From a checkpoint of a small mixture-of-experts model trained on Wikipedia.
Size: 11 layers, width 512, vocabulary 16384, 55.9M parameters.
Experts: 16 experts in each of 11 layers, 224 GELU neurons an expert, 2 picks a token, a softmax router.
Training: 516M tokens, 3937 steps.
Below are experts of layer 5 (counted from 0) of a mixture-of-experts language model. Rows are named router (the router's row for the expert), up (a neuron's input weights, with its number) and show model dimensions 256-511. Each number is 50 + 15 x the weight over its row's rms, rounded and kept within 0 to 99.
Before each expert's rows: "gets" lists some tokens that make up at least twice as much of what it gets as of all text; "mostly gets" lists some tokens that are sent to it at least half of the time. This comes from a sample of Wikipedia text that the model never trained on. Tokens count by the router's weight.

# expert 9
gets: "'s", "i", "\"", ")", "a", " to"
mostly gets: "ie", "'s", "’s", "'", "che", "ra"
router:46 44 53 39 51 33 63 54 69 63 44 44 46 17 59 38 56 42 37 58 76 67 95 75 67 22 03 44 60 61 52 48 38 61 61 55 47 71 62 42 54 54 61 39 61 31 84 38 24 45 29 55 61 49 62 53 30 27 53 53 52 53 48 39 44 76 54 45 26 47 46 36 43 64 71 62 58 44 53 43 45 77 62 61 67 54 35 58 47 47 51 59 54 65 27 41 46 50 41 58 52 46 50 55 51 63 36 41 48 30 57 64 69 41 36 52 37 60 46 41 67 52 29 58 45 52 45 40 57 56 92 48 59 43 31 40 73 65 50 48 70 54 25 48 30 52 31 53 42 52 43 46 19 46 50 47 33 41 22 87 46 54 23 46 46 53 51 33 39 27 42 62 55 61 58 56 79 83 66 61 19 37 46 43 66 50 46 55 38 44 10 53 70 65 65 33 41 36 39 40 41 58 63 42 57 45 25 42 56 51 53 37 57 49 67 82 63 75 64 38 49 59 40 60 41 42 60 17 64 56 71 49 64 68 61 77 30 64 58 81 48 31 64 45 56 64 44 53 30 53 47 54 34 31 00 53
up0:58 54 63 48 44 38 37 75 53 29 43 15 37 74 33 41 49 50 46 55 52 65 32 64 46 50 53 21 24 56 33 57 45 30 48 40 58 54 62 42 58 77 55 47 41 50 43 49 43 71 56 61 58 50 59 45 32 34 38 48 35 67 68 66 50 46 23 81 44 47 51 38 53 51 63 66 50 63 49 55 99 40 36 69 72 70 28 48 66 65 24 52 46 57 51 30 35 67 52 49 68 47 28 61 53 49 56 51 65 24 66 62 48 19 73 49 45 48 44 39 39 41 35 54 42 28 57 41 99 43 45 77 50 38 42 63 76 54 42 57 64 74 77 54 17 74 51 74 63 30 32 36 40 57 47 64 45 60 23 51 67 66 47 62 44 57 59 49 37 35 45 68 46 76 73 80 26 59 74 99 40 40 48 32 16 73 63 34 39 50 45 56 30 48 54 24 67 42 45 37 47 80 75 51 34 60 55 21 60 71 51 26 35 48 44 54 08 34 38 14 54 41 53 55 37 47 49 29 55 49 79 49 48 59 73 65 39 48 60 16 38 56 43 65 44 55 38 55 73 53 73 59 44 57 61 62
up1:43 47 68 54 17 52 54 51 44 42 67 68 50 55 43 55 29 48 43 57 28 70 81 66 52 29 83 48 32 43 63 48 53 61 49 48 56 47 60 50 56 32 47 42 75 52 50 70 54 60 60 36 65 46 57 51 44 65 70 45 51 65 81 46 79 71 40 20 63 66 59 50 75 50 40 43 39 43 73 65 54 32 44 51 43 68 48 70 56 60 78 59 54 49 35 23 68 34 42 64 48 45 33 44 83 11 57 36 46 35 72 55 43 60 39 46 52 64 22 88 35 85 71 53 27 35 49 57 64 37 72 60 44 51 30 29 36 72 48 42 53 53 28 32 34 50 44 34 54 47 39 46 37 31 73 49 47 72 49 51 46 51 63 50 33 38 36 43 51 31 43 69 65 48 32 49 61 59 31 75 54 46 38 34 68 74 53 29 56 59 48 26 64 71 46 65 36 47 68 50 34 69 73 44 43 54 25 36 39 44 57 44 30 63 54 83 54 31 65 64 25 39 49 50 50 61 33 43 40 42 50 75 61 52 44 55 57 60 62 30 66 47 37 49 45 18 55 72 87 72 73 28 59 69 35 52
up2:39 36 49 38 25 41 33 62 57 32 60 46 31 13 70 44 39 41 38 60 36 47 74 46 36 39 49 39 78 56 56 45 38 71 47 76 24 79 52 62 53 41 49 17 71 31 40 25 43 40 55 39 49 39 52 60 13 36 53 55 27 67 32 61 72 83 61 54 17 31 43 43 49 35 32 72 58 38 84 39 54 25 58 88 50 54 34 65 56 51 45 50 49 33 58 18 55 61 29 25 65 59 55 52 47 66 53 63 38 31 39 49 62 73 38 25 14 45 61 58 72 44 59 43 40 63 53 51 68 62 61 60 64 45 37 74 69 31 51 58 66 81 42 45 47 65 46 47 37 42 55 60 43 66 76 37 42 41 52 61 70 53 28 61 40 44 73 43 41 37 56 73 54 49 50 52 61 58 52 37 37 41 44 47 55 56 46 54 20 68 51 41 72 53 50 51 53 42 38 37 29 99 71 59 64 44 48 19 53 48 53 56 46 64 59 50 62 65 56 60 20 66 49 72 50 57 45 37 57 46 98 79 46 33 61 40 43 40 27 51 21 64 69 26 72 26 48 55 37 64 44 52 36 80 26 16
up3:51 61 13 31 42 71 41 69 56 57 73 27 61 30 64 60 63 52 46 30 29 54 42 33 33 29 53 63 41 54 45 57 83 44 70 24 25 70 44 53 69 44 61 74 46 63 55 64 43 39 42 78 71 80 56 56 62 54 47 41 53 47 33 26 44 41 64 46 50 57 57 58 45 55 35 49 65 60 57 68 32 74 57 40 62 49 56 30 84 54 25 72 53 69 64 22 39 45 36 26 83 53 45 81 46 33 68 48 57 49 56 59 14 61 39 42 59 56 55 34 37 56 54 35 68 28 53 74 35 70 65 34 58 26 27 32 68 47 57 51 64 51 48 36 42 45 27 82 50 51 19 42 43 51 63 61 33 57 43 37 85 49 57 64 48 54 43 39 59 39 43 40 53 55 50 42 52 71 41 35 60 38 67 37 39 26 54 61 56 45 47 37 55 69 47 28 65 38 52 73 75 77 65 44 74 60 51 43 48 43 63 40 29 44 36 44 52 52 36 51 49 50 47 61 54 32 35 46 57 28 47 79 66 52 73 24 54 47 49 58 58 56 57 84 25 57 41 57 54 63 38 36 48 48 28 40
up4:58 72 43 52 43 41 74 68 37 55 55 29 40 41 77 81 61 23 29 57 65 47 52 58 60 42 47 38 48 53 66 59 14 52 65 47 40 44 52 47 31 39 55 63 38 50 55 56 83 42 59 76 45 33 59 43 76 36 20 33 48 41 59 76 61 61 34 54 52 45 66 38 29 05 52 62 49 50 58 54 49 53 65 42 46 62 40 49 38 67 49 57 39 39 33 07 57 38 61 37 54 42 58 23 33 48 29 58 29 63 39 45 27 65 41 44 48 53 52 48 46 55 46 71 44 59 52 66 35 56 53 75 91 36 54 41 75 41 20 38 75 68 33 72 35 59 60 55 50 45 54 39 47 54 70 56 50 54 66 14 53 75 55 62 75 65 87 42 19 54 20 55 60 44 39 65 76 47 16 55 54 60 62 62 26 40 40 31 40 38 73 35 63 62 47 44 57 29 70 53 29 63 41 46 33 76 49 44 33 83 39 48 48 54 56 27 64 57 42 81 57 30 30 44 73 44 60 35 50 25 38 37 59 63 48 42 58 53 79 63 93 64 73 38 56 33 54 57 52 60 58 44 56 21 48 82